Experts of a small language model: width 128.
Below are experts of layer 5 (counted from 0) of a mixture-of-experts language model. Rows are named router (the router's row for the expert), gate (a neuron's input weights, with its number), up (a neuron's input weights, with its number), down (a neuron's output weights, with its number) and show model dimensions 0-127. Each number is 50 + 10 x the weight over its row's rms, rounded and kept within 0 to 99.
After each expert's rows: "comes after" lists some tokens at least twice as common just before its tokens as in all text; "raises" lists some tokens whose logits its average output raises strongly, later layers aside. This comes from a sample of Wikipedia text that the model never trained on. Tokens count by the router's weight.

# expert 145
router:37 60 56 36 60 51 43 44 35 25 55 45 49 50 53 55 50 57 54 55 54 44 53 53 61 59 54 58 55 57 45 64 37 34 33 48 67 46 37 54 41 48 57 54 43 53 30 46 43 52 32 47 62 47 35 59 53 46 65 59 53 42 67 51 56 38 45 23 37 46 39 49 45 51 67 58 47 65 62 28 60 47 49 64 57 52 37 41 38 57 47 53 45 37 47 62 57 62 44 63 57 63 55 32 51 48 44 41 50 26 40 50 50 55 47 55 24 57 71 38 56 57 66 49 53 50 50 47
gate0:58 47 41 45 41 58 64 59 53 45 52 59 50 51 34 46 49 55 62 43 42 50 41 60 62 38 33 65 63 58 50 42 56 56 50 38 66 37 45 61 25 51 39 56 45 39 40 54 63 44 49 36 45 46 47 44 46 43 59 48 54 43 44 45 50 46 23 54 55 55 40 45 66 60 56 52 47 43 61 57 54 60 43 60 51 59 29 35 61 52 51 42 35 42 63 64 55 35 65 57 50 64 57 48 41 52 61 56 47 40 38 40 29 54 49 46 17 57 48 62 65 52 72 42 44 43 37 48
up0:41 50 39 60 27 52 71 33 55 59 40 51 44 52 66 55 63 60 41 54 51 43 51 52 52 50 68 46 43 52 57 58 43 53 64 35 54 50 43 38 54 42 67 55 44 41 39 38 59 29 39 56 51 32 48 54 58 59 50 51 26 29 52 53 31 59 62 59 66 63 45 54 55 51 45 52 43 28 44 50 48 61 52 49 50 56 48 73 63 39 54 49 57 57 54 36 58 30 45 53 52 44 47 42 50 49 63 62 51 51 56 51 41 54 44 55 63 59 51 49 52 52 52 67 42 21 54 71
down0:60 53 72 40 33 49 38 55 38 72 52 44 33 37 53 63 63 47 27 62 36 58 40 54 52 41 47 52 51 47 53 48 55 57 53 43 53 52 63 54 65 60 48 46 53 61 63 59 56 42 68 43 49 60 49 48 53 50 56 51 47 58 49 48 62 63 61 63 44 47 33 56 37 46 57 26 50 67 30 60 40 46 38 36 49 47 52 59 53 53 44 45 41 72 29 43 52 42 59 49 43 37 60 49 42 53 50 54 41 64 47 48 59 34 54 46 64 29 50 32 42 40 28 48 43 49 55 60
comes after: " the", " and", " to", " a", " of", " was"
raises: "ce", "gre", "fe"

# expert 30
router:67 75 36 54 49 43 46 57 48 46 53 57 47 34 51 51 51 59 40 66 54 49 34 69 63 39 42 45 47 50 56 48 41 44 60 54 66 44 52 60 47 64 33 71 60 54 46 48 44 30 53 48 52 44 33 47 49 44 55 26 52 55 23 52 54 53 46 53 64 44 51 62 45 39 48 45 58 53 27 30 52 49 46 60 59 60 59 58 43 39 46 59 55 67 52 54 56 37 39 58 28 60 55 56 40 38 54 57 35 67 38 53 35 45 49 41 44 30 53 57 42 49 59 60 44 44 48 54
gate0:54 54 67 48 51 46 49 67 35 53 55 53 62 48 38 43 53 43 59 50 40 85 66 50 50 59 42 58 45 53 37 54 48 40 33 62 40 42 45 54 50 55 52 48 54 49 53 45 28 56 40 41 55 41 46 61 43 35 47 48 47 52 36 61 37 36 36 45 68 49 47 50 67 43 62 41 44 48 45 39 55 66 53 61 61 59 40 51 60 64 87 42 47 54 60 58 52 53 46 54 38 47 35 36 64 55 71 37 65 52 37 44 52 44 50 52 38 61 47 52 51 50 49 40 34 37 42 46
up0:53 48 59 70 21 40 35 46 52 53 40 59 46 33 59 40 52 25 31 60 61 52 52 41 56 59 39 62 30 40 60 54 43 62 50 44 45 33 49 61 55 46 42 64 40 60 38 58 50 36 55 41 64 62 52 53 36 36 31 47 64 31 63 50 56 38 53 50 51 60 68 30 51 56 52 42 43 49 47 50 55 45 46 52 29 56 65 63 45 52 39 45 69 49 53 54 37 54 42 32 33 56 53 42 50 49 48 50 41 44 49 50 58 61 62 52 55 41 56 52 50 39 50 49 52 46 33 46
down0:65 45 51 45 59 62 39 41 55 57 57 44 51 30 52 41 67 40 68 45 58 46 56 57 43 29 56 47 46 59 56 35 64 40 62 62 50 55 34 50 55 48 44 65 55 49 37 40 44 36 51 58 67 45 49 61 34 43 54 39 50 41 49 59 44 69 53 67 53 40 56 46 46 51 52 47 53 57 43 54 63 31 61 48 60 39 46 56 62 48 63 50 43 43 64 64 42 44 64 24 68 55 50 53 44 78 60 49 64 47 65 44 51 55 53 49 51 64 62 31 41 47 40 49 51 65 38 52
comes after: "w", "n", "an", " W", " San", " New"
raises: "ban", "ness", "ge", "dependent"

# expert 29
router:41 48 45 52 59 66 27 44 53 51 56 45 52 34 69 60 51 44 41 41 50 44 58 43 41 38 34 48 54 55 38 63 44 62 65 39 67 54 64 50 66 68 29 40 48 51 54 53 27 51 44 57 52 45 60 39 44 54 33 61 43 52 44 58 43 36 48 62 63 42 43 44 56 50 56 51 68 40 47 57 39 46 63 31 60 62 40 57 60 52 56 52 64 38 49 38 43 44 45 54 68 52 34 47 57 64 39 65 62 35 47 42 45 52 40 51 39 70 59 46 58 45 52 54 42 68 54 58
gate0:49 71 45 44 52 59 47 50 34 43 39 28 42 46 54 49 44 36 50 39 51 60 47 47 49 48 49 49 34 36 61 38 43 51 31 43 41 51 43 50 59 52 39 41 63 60 63 41 69 40 39 45 36 57 60 74 42 54 40 64 53 43 34 34 59 54 29 53 56 34 58 57 43 54 45 37 41 45 55 70 48 47 45 55 55 40 46 62 49 52 41 52 48 54 53 57 47 84 52 44 49 55 28 26 43 52 61 45 54 51 52 74 49 61 62 46 55 54 50 49 54 41 51 53 43 44 66 55
up0:54 57 72 58 60 31 58 75 43 47 56 50 53 73 59 56 60 49 59 36 36 59 40 46 57 42 62 80 64 43 70 57 47 52 50 49 45 41 60 38 44 64 40 57 53 49 58 57 45 66 55 45 47 51 35 65 42 51 53 51 34 33 44 69 68 65 42 36 51 49 61 43 55 43 47 52 55 55 41 44 46 59 42 50 51 52 52 58 47 47 64 44 33 50 67 49 65 54 46 52 49 57 50 36 43 43 44 41 62 48 65 42 50 56 51 53 60 50 52 34 49 54 35 59 38 45 50 75
down0:56 58 49 39 43 45 44 53 57 37 77 58 64 46 48 33 51 51 46 43 49 53 36 55 48 51 70 32 56 51 56 65 48 59 48 46 45 36 53 68 44 55 59 62 62 46 49 45 48 59 58 47 47 38 32 45 60 50 57 66 34 49 56 64 64 56 64 46 63 50 45 29 59 41 46 63 40 58 34 46 43 43 64 46 58 53 44 65 68 38 60 40 61 27 45 45 43 58 51 38 77 56 47 53 49 48 62 36 52 39 48 42 58 65 64 60 40 54 56 70 58 55 48 51 53 53 59 38
comes after: "-", " (", ".", ":", " \"", "|"
raises: "ack", "lock", "ü"

# expert 137
router:40 50 50 38 36 66 33 39 57 64 53 34 50 60 44 54 52 37 31 35 51 60 52 35 55 48 30 52 43 43 58 45 37 62 37 48 56 51 40 59 40 59 53 39 56 63 58 52 52 36 46 47 48 51 35 60 56 55 41 59 57 55 71 42 35 27 38 51 36 47 61 49 39 41 37 49 41 56 55 59 52 58 55 46 40 46 23 62 57 38 66 31 51 29 54 46 46 42 51 44 53 50 40 55 36 42 44 60 48 46 44 74 49 62 52 56 51 60 34 46 50 52 45 55 31 36 55 52
gate0:50 37 48 58 45 56 29 57 48 26 37 53 58 45 59 44 60 41 49 30 22 38 45 54 54 51 47 53 62 57 44 62 44 55 57 41 44 43 56 36 41 66 48 55 42 48 63 39 70 34 47 47 46 37 58 59 40 53 48 52 35 67 57 44 59 45 35 53 51 44 52 51 48 38 54 33 45 51 41 68 39 40 52 61 48 63 67 49 58 60 43 52 59 58 57 62 30 57 59 50 35 50 67 60 29 44 53 44 41 46 45 44 23 53 54 36 38 47 63 52 51 50 53 42 54 47 60 39
up0:50 61 50 54 36 57 46 62 51 25 43 53 56 40 47 58 53 33 59 45 43 63 40 64 49 43 66 39 51 50 55 53 61 36 51 25 39 60 63 19 39 59 52 53 53 52 59 60 51 42 48 60 63 50 58 68 54 50 50 48 65 49 39 43 52 42 58 28 40 51 55 46 45 70 54 46 54 61 56 59 37 54 71 52 34 35 45 52 46 59 33 50 37 57 50 47 49 56 52 49 30 44 58 55 37 43 55 43 45 36 52 55 44 46 41 64 56 40 62 28 48 47 61 55 40 33 47 38
down0:35 63 55 47 49 45 56 47 62 47 53 58 49 51 56 57 61 36 33 48 47 48 48 56 39 52 39 43 43 36 42 37 41 39 40 52 72 49 42 34 50 43 34 38 33 48 48 58 34 55 56 51 73 61 40 57 52 52 50 57 49 64 61 46 51 44 64 46 60 65 64 32 43 52 47 54 47 53 32 42 42 56 66 48 58 64 51 30 40 45 42 41 46 37 57 51 57 64 54 24 58 53 49 49 43 50 49 71 40 47 46 55 49 75 50 54 39 40 50 29 54 62 44 76 49 56 58 59
comes after: " ", "-", " and", " \"", " (", " T"
raises: "ur", "our", "ut"

# expert 52
router:53 47 32 50 32 64 52 51 59 53 47 38 54 59 61 60 55 63 37 69 47 34 33 53 61 53 44 49 54 49 39 51 69 67 52 54 56 44 45 46 48 53 41 67 51 60 42 62 64 33 67 64 55 55 53 58 48 62 44 45 49 60 30 41 47 38 67 58 63 45 44 39 56 46 37 33 62 33 41 33 49 51 44 52 68 57 46 55 49 47 56 39 36 48 60 40 36 52 33 43 63 63 64 42 41 50 35 44 57 48 55 43 39 51 52 30 37 45 32 49 40 60 38 56 56 44 61 49
gate0:60 64 39 51 65 47 40 49 61 48 52 43 70 26 51 54 56 27 43 44 58 46 29 56 56 57 56 58 52 36 45 28 37 46 33 70 55 42 53 50 52 36 46 42 53 46 53 26 52 55 49 51 40 55 36 32 48 46 42 46 45 59 45 45 38 31 39 44 53 53 59 49 52 38 62 47 62 59 55 49 51 31 52 60 43 53 38 51 58 55 43 42 56 59 57 61 43 56 53 43 32 42 49 56 33 54 63 49 50 72 46 58 71 48 33 55 34 45 37 50 37 58 51 48 57 38 59 66
up0:50 45 52 53 64 66 61 62 32 44 51 54 61 60 57 61 46 69 55 40 44 43 41 59 59 47 56 36 45 47 63 41 54 58 56 55 52 61 32 37 66 22 48 61 35 55 56 55 56 45 45 53 55 57 38 51 59 63 67 45 64 77 33 38 44 58 47 71 31 52 59 59 55 46 35 50 44 46 46 52 47 58 49 59 46 47 51 53 54 56 61 54 52 46 48 68 37 27 58 50 58 55 62 71 44 43 48 46 61 52 28 60 51 50 52 39 60 57 45 56 58 56 35 62 55 42 64 53
down0:47 57 34 57 65 42 31 36 62 36 51 45 56 55 55 46 77 46 20 43 48 54 66 50 61 43 53 55 53 39 45 53 47 40 52 49 42 62 38 63 41 50 40 65 48 54 51 27 42 61 45 44 60 53 39 65 51 62 35 56 52 53 52 42 49 30 39 56 55 52 34 49 80 53 52 34 68 45 49 49 55 59 61 62 56 54 48 49 56 51 41 56 47 37 61 59 38 48 40 65 39 56 59 60 60 52 63 62 61 59 53 59 61 53 34 44 50 57 58 42 63 48 55 40 61 49 39 52
comes after: "n", "y", "an", "par", "ch", "it"
raises: "old", "rop", "able"

# expert 118
router:32 46 43 49 54 53 74 44 44 51 62 57 38 62 47 54 50 46 62 54 41 36 37 52 48 26 53 49 46 61 76 72 50 60 48 45 61 61 63 54 34 59 57 51 39 30 53 28 53 45 58 45 45 46 49 44 61 48 53 43 42 46 68 40 46 53 44 47 51 37 57 33 39 40 45 50 58 66 45 49 48 69 35 54 41 59 44 47 44 51 50 45 57 42 56 39 43 33 45 40 55 46 33 55 51 36 63 55 39 37 48 72 50 42 41 47 48 48 52 64 31 51 35 40 39 61 36 40
gate0:41 45 49 35 59 48 56 61 28 42 42 55 52 31 42 47 52 43 59 52 39 49 43 46 51 48 35 40 72 49 50 31 38 46 49 61 53 45 62 65 48 59 56 60 58 57 36 60 84 50 52 39 37 51 51 45 57 46 39 74 42 51 58 71 43 55 65 38 45 62 43 72 55 41 45 51 46 38 60 58 59 45 52 38 42 52 56 41 52 69 47 56 53 42 58 45 56 47 49 49 42 64 47 56 46 62 46 58 52 57 35 35 58 63 56 40 38 52 62 35 50 57 31 52 62 63 51 35
up0:73 51 42 71 61 59 31 49 55 41 64 44 55 57 41 51 50 41 62 50 31 51 49 54 51 54 46 55 33 31 48 51 66 53 39 34 42 62 53 47 58 39 57 49 44 66 51 46 51 51 55 70 51 49 68 66 45 44 42 47 55 62 48 32 43 46 43 38 49 46 50 58 41 29 67 53 50 68 50 47 38 41 42 47 46 47 53 55 57 55 46 62 60 50 58 50 24 71 53 36 39 37 39 49 40 54 25 43 46 42 50 50 57 52 38 47 41 19 44 49 48 47 60 50 46 48 55 55
down0:48 44 43 46 52 59 55 56 59 25 45 35 41 56 34 61 32 31 47 69 49 41 35 44 56 54 58 61 51 60 61 70 44 58 24 67 69 66 45 45 48 44 44 54 35 45 60 37 44 34 55 63 55 68 59 59 39 48 41 49 61 45 50 42 54 69 63 33 64 65 44 54 43 54 53 61 50 55 23 49 40 45 51 54 48 58 49 53 46 60 41 61 56 55 40 43 42 59 48 50 52 69 51 50 56 47 52 39 63 41 48 60 48 55 48 64 45 47 52 52 33 56 58 50 48 69 44 48
comes after: " a", ",", " to", " with", "ed", " of"
raises: "gre", "ver", "rm"

# expert 79
router:51 42 41 41 43 43 47 44 52 36 62 51 47 55 52 48 56 25 39 47 51 58 60 50 54 61 48 63 43 31 40 69 52 53 66 53 34 49 53 34 46 46 46 62 41 65 63 34 61 53 60 54 45 39 56 52 57 45 53 50 40 48 40 39 66 61 56 57 47 29 39 41 67 47 56 42 58 47 45 48 62 41 30 72 68 39 62 48 57 64 41 63 50 47 46 54 42 68 51 44 50 59 31 50 59 42 39 50 53 64 53 34 54 53 39 34 56 52 54 47 49 64 75 60 56 59 47 30
gate0:45 50 32 40 51 29 43 48 36 39 51 40 44 62 44 44 43 39 46 52 65 52 56 47 31 66 36 51 61 50 43 52 75 69 52 52 51 55 61 45 41 62 54 49 56 67 55 51 54 52 55 63 47 52 38 68 60 51 37 73 45 50 44 44 68 54 39 53 44 33 49 47 47 60 59 56 65 43 62 50 40 37 41 35 27 40 52 48 51 49 68 59 21 55 52 39 43 46 63 45 55 62 36 48 39 55 55 43 55 50 54 43 47 59 43 30 58 53 38 40 46 47 58 36 48 62 39 48
up0:61 25 34 41 56 45 50 57 45 47 62 49 58 31 62 45 31 33 40 46 40 55 70 50 25 43 57 48 50 56 44 49 35 44 56 50 48 33 28 33 53 48 57 60 52 49 52 36 49 46 53 52 45 51 49 55 56 54 72 34 47 60 54 54 41 54 55 36 55 45 51 37 65 42 46 48 42 52 50 56 57 60 55 51 71 42 37 35 69 55 58 39 52 34 51 63 43 51 58 55 55 51 54 42 40 51 61 59 56 62 47 55 45 78 61 44 48 36 40 45 41 67 63 61 56 41 55 53
down0:59 53 61 41 60 30 56 48 42 47 45 55 52 45 59 55 68 49 59 48 49 41 64 37 55 59 49 28 43 55 27 69 46 41 57 41 50 53 46 63 48 48 43 59 53 61 53 47 47 71 38 50 32 58 33 47 53 41 36 47 52 58 56 43 48 29 45 52 32 56 37 53 45 44 33 62 57 49 36 47 40 62 63 55 40 54 56 42 42 57 49 45 68 29 53 43 46 48 65 54 47 54 47 41 34 49 67 55 30 50 44 65 61 53 55 58 27 44 49 36 43 42 50 45 63 62 61 70
comes after: "c", "s", "g", " cl", "oc", "as"
raises: "per", "cy", "tion", "ception", "ities"

# expert 6
router:42 56 44 43 42 56 58 58 34 54 51 39 44 51 50 38 63 30 43 72 54 64 54 65 46 37 49 57 52 47 48 63 54 34 36 38 41 43 44 61 49 60 30 53 48 41 62 45 47 56 43 41 50 70 41 60 55 42 41 44 50 23 57 45 62 59 42 47 50 49 40 41 38 43 38 42 38 59 45 62 59 63 42 54 39 61 56 33 47 59 55 50 45 51 46 71 51 38 62 55 65 59 54 74 70 33 47 49 47 61 49 62 50 54 32 59 41 63 29 55 48 38 40 51 43 47 47 44
gate0:55 45 65 40 72 57 73 49 74 49 27 47 49 51 59 50 24 67 47 54 48 26 62 39 60 68 57 52 65 55 53 34 53 44 43 40 51 54 46 42 51 53 54 49 61 37 31 30 31 75 50 53 48 59 46 54 54 42 36 52 44 51 36 48 54 50 46 42 77 55 67 47 50 56 64 48 53 56 55 49 42 44 56 37 51 50 42 52 48 52 41 51 62 57 53 48 37 56 50 61 51 58 57 44 39 55 40 46 47 51 41 52 44 60 42 59 42 58 46 53 45 63 55 51 48 70 49 66
up0:51 45 39 56 66 29 41 31 55 50 40 44 42 47 58 52 40 28 52 60 32 40 74 65 39 43 47 43 59 48 50 26 41 57 50 51 30 62 43 47 57 59 48 39 45 37 43 41 38 52 60 46 56 56 48 46 46 38 55 38 26 60 52 52 48 61 58 49 63 43 40 57 67 41 50 43 55 53 56 52 44 56 39 58 57 51 55 55 55 55 53 55 61 52 60 63 55 62 31 41 49 53 37 50 46 60 45 47 41 57 74 44 55 48 35 51 53 33 33 42 42 59 61 41 49 44 66 75
down0:37 52 52 36 56 63 53 46 41 50 69 18 54 60 51 55 44 60 60 48 59 32 62 46 43 39 40 55 31 45 59 59 40 48 51 35 52 27 53 60 50 51 49 40 48 57 47 52 32 48 36 41 53 70 55 65 43 64 47 50 55 64 51 63 55 62 60 58 41 71 41 48 56 45 45 51 58 55 61 44 42 44 29 47 35 55 48 34 48 48 49 50 51 37 68 61 49 63 39 44 55 54 39 54 60 38 42 49 58 59 45 53 59 40 39 54 37 28 58 49 47 34 47 52 61 28 46 51
comes after: " con", " re", " Con", " pro", " co", " di"
raises: "ction", "ven", "gre", "cc", "v"

# expert 133
router:42 44 31 50 35 41 42 44 58 54 62 55 46 43 49 52 62 33 53 54 62 58 63 61 57 51 33 55 67 50 34 46 45 59 60 49 60 59 47 57 55 67 45 45 52 47 51 50 56 26 35 65 65 26 61 56 48 46 25 55 46 32 48 68 39 35 31 52 64 37 50 48 47 41 40 47 46 38 47 52 40 64 40 53 59 52 31 52 44 41 53 41 50 57 60 42 50 41 51 64 47 44 47 43 62 51 51 61 48 30 46 62 49 49 39 61 31 48 52 38 56 59 60 57 43 46 64 66
gate0:35 43 34 65 41 42 35 63 47 38 38 61 46 47 63 49 50 60 53 53 53 53 57 46 57 52 54 49 40 36 62 56 42 56 54 44 40 52 40 38 46 40 36 55 51 58 75 51 60 52 55 48 36 49 45 46 48 59 64 50 47 57 58 37 60 45 52 46 31 54 43 54 39 65 38 52 39 60 54 31 73 50 49 48 59 35 63 51 49 50 32 59 44 63 38 41 52 53 36 52 62 36 60 57 38 47 43 45 35 68 51 70 58 56 60 41 51 46 39 13 55 39 39 51 57 41 47 43
up0:61 54 23 66 32 58 32 49 23 28 46 51 70 63 60 34 52 35 58 50 64 55 53 55 45 51 27 44 50 57 50 25 50 64 50 54 59 42 42 36 44 57 50 45 59 39 45 49 63 43 52 54 50 43 43 49 56 56 59 58 54 56 47 58 55 43 32 56 52 55 57 56 49 45 53 61 44 43 49 47 48 48 41 49 67 32 49 45 33 55 52 57 53 38 52 49 41 51 48 69 56 58 36 55 50 56 65 56 63 73 50 63 50 64 59 30 33 49 42 44 64 52 45 55 46 54 40 45
down0:51 63 52 64 65 39 48 45 42 59 54 45 45 45 49 44 53 38 48 55 51 43 58 57 69 49 52 60 55 64 60 48 46 40 60 39 40 57 45 52 59 57 49 46 47 34 71 37 42 36 48 51 44 27 45 66 51 42 41 47 34 46 48 41 53 57 47 50 60 49 54 56 39 68 55 59 42 57 30 45 59 54 63 41 47 59 52 47 57 54 28 57 55 27 44 58 36 56 49 74 75 55 36 54 43 49 57 45 44 29 48 54 60 47 79 61 59 52 55 40 36 54 68 58 51 45 62 58
comes after: "-", " S", "S", " \"", " (", " St"
raises: "on", "itch", "or", "and", "ol", "hen"

# expert 102
router:73 44 66 51 57 57 46 59 61 51 55 47 60 58 46 59 48 44 35 35 53 56 58 44 27 38 51 61 59 54 46 45 39 71 51 36 64 46 58 65 50 45 42 54 41 39 49 59 36 64 56 46 34 45 29 52 40 42 45 66 58 59 64 38 57 42 57 38 50 53 35 37 64 45 41 65 54 53 49 46 30 39 55 50 46 50 45 37 35 54 46 38 48 47 50 36 48 31 59 53 61 58 37 58 57 49 47 75 48 34 26 51 43 41 46 38 41 56 66 44 51 60 50 56 36 48 50 56
gate0:63 54 49 34 51 41 39 32 42 32 41 56 40 46 54 42 40 65 49 48 50 59 38 45 39 51 21 43 46 52 37 65 56 50 64 57 41 45 47 21 40 53 56 45 45 59 45 44 57 54 59 56 47 54 35 52 49 49 44 46 53 49 59 49 38 62 53 55 55 45 49 50 45 50 61 56 46 46 62 50 56 35 59 50 50 46 50 40 45 83 67 59 51 35 44 56 41 68 54 67 47 50 69 59 61 65 55 38 57 74 64 38 50 68 61 55 54 72 50 54 52 43 50 46 51 48 31 49
up0:35 31 49 50 67 34 48 59 45 30 28 51 60 73 48 39 29 58 48 38 58 53 68 27 57 39 38 58 57 46 48 69 48 47 59 44 36 34 51 45 46 32 36 59 45 41 51 46 54 50 64 52 40 52 41 53 43 50 40 45 56 53 41 55 29 59 45 54 62 47 37 41 46 38 55 40 45 43 46 68 55 55 38 30 41 53 50 59 48 48 51 52 72 36 54 46 62 41 44 51 47 52 40 64 57 55 46 56 44 61 60 64 59 40 57 60 50 65 41 45 50 50 47 56 46 42 36 57
down0:45 37 57 56 45 58 47 57 56 55 48 66 48 52 50 72 43 42 60 44 60 60 49 28 41 57 48 59 50 51 51 58 50 62 58 59 38 57 44 69 46 53 43 36 25 47 48 44 43 58 65 54 43 43 44 53 67 46 43 51 30 56 53 43 35 47 50 38 63 54 52 38 53 49 53 47 51 67 46 58 67 38 35 44 47 70 49 54 50 51 54 53 37 36 37 55 56 54 55 65 42 60 54 59 35 50 39 48 54 62 43 49 85 47 56 48 58 63 52 22 58 60 45 57 48 35 66 62
comes after: " |", " the", "-", ",", " of", ":"
raises: "ull", "ial", "rom"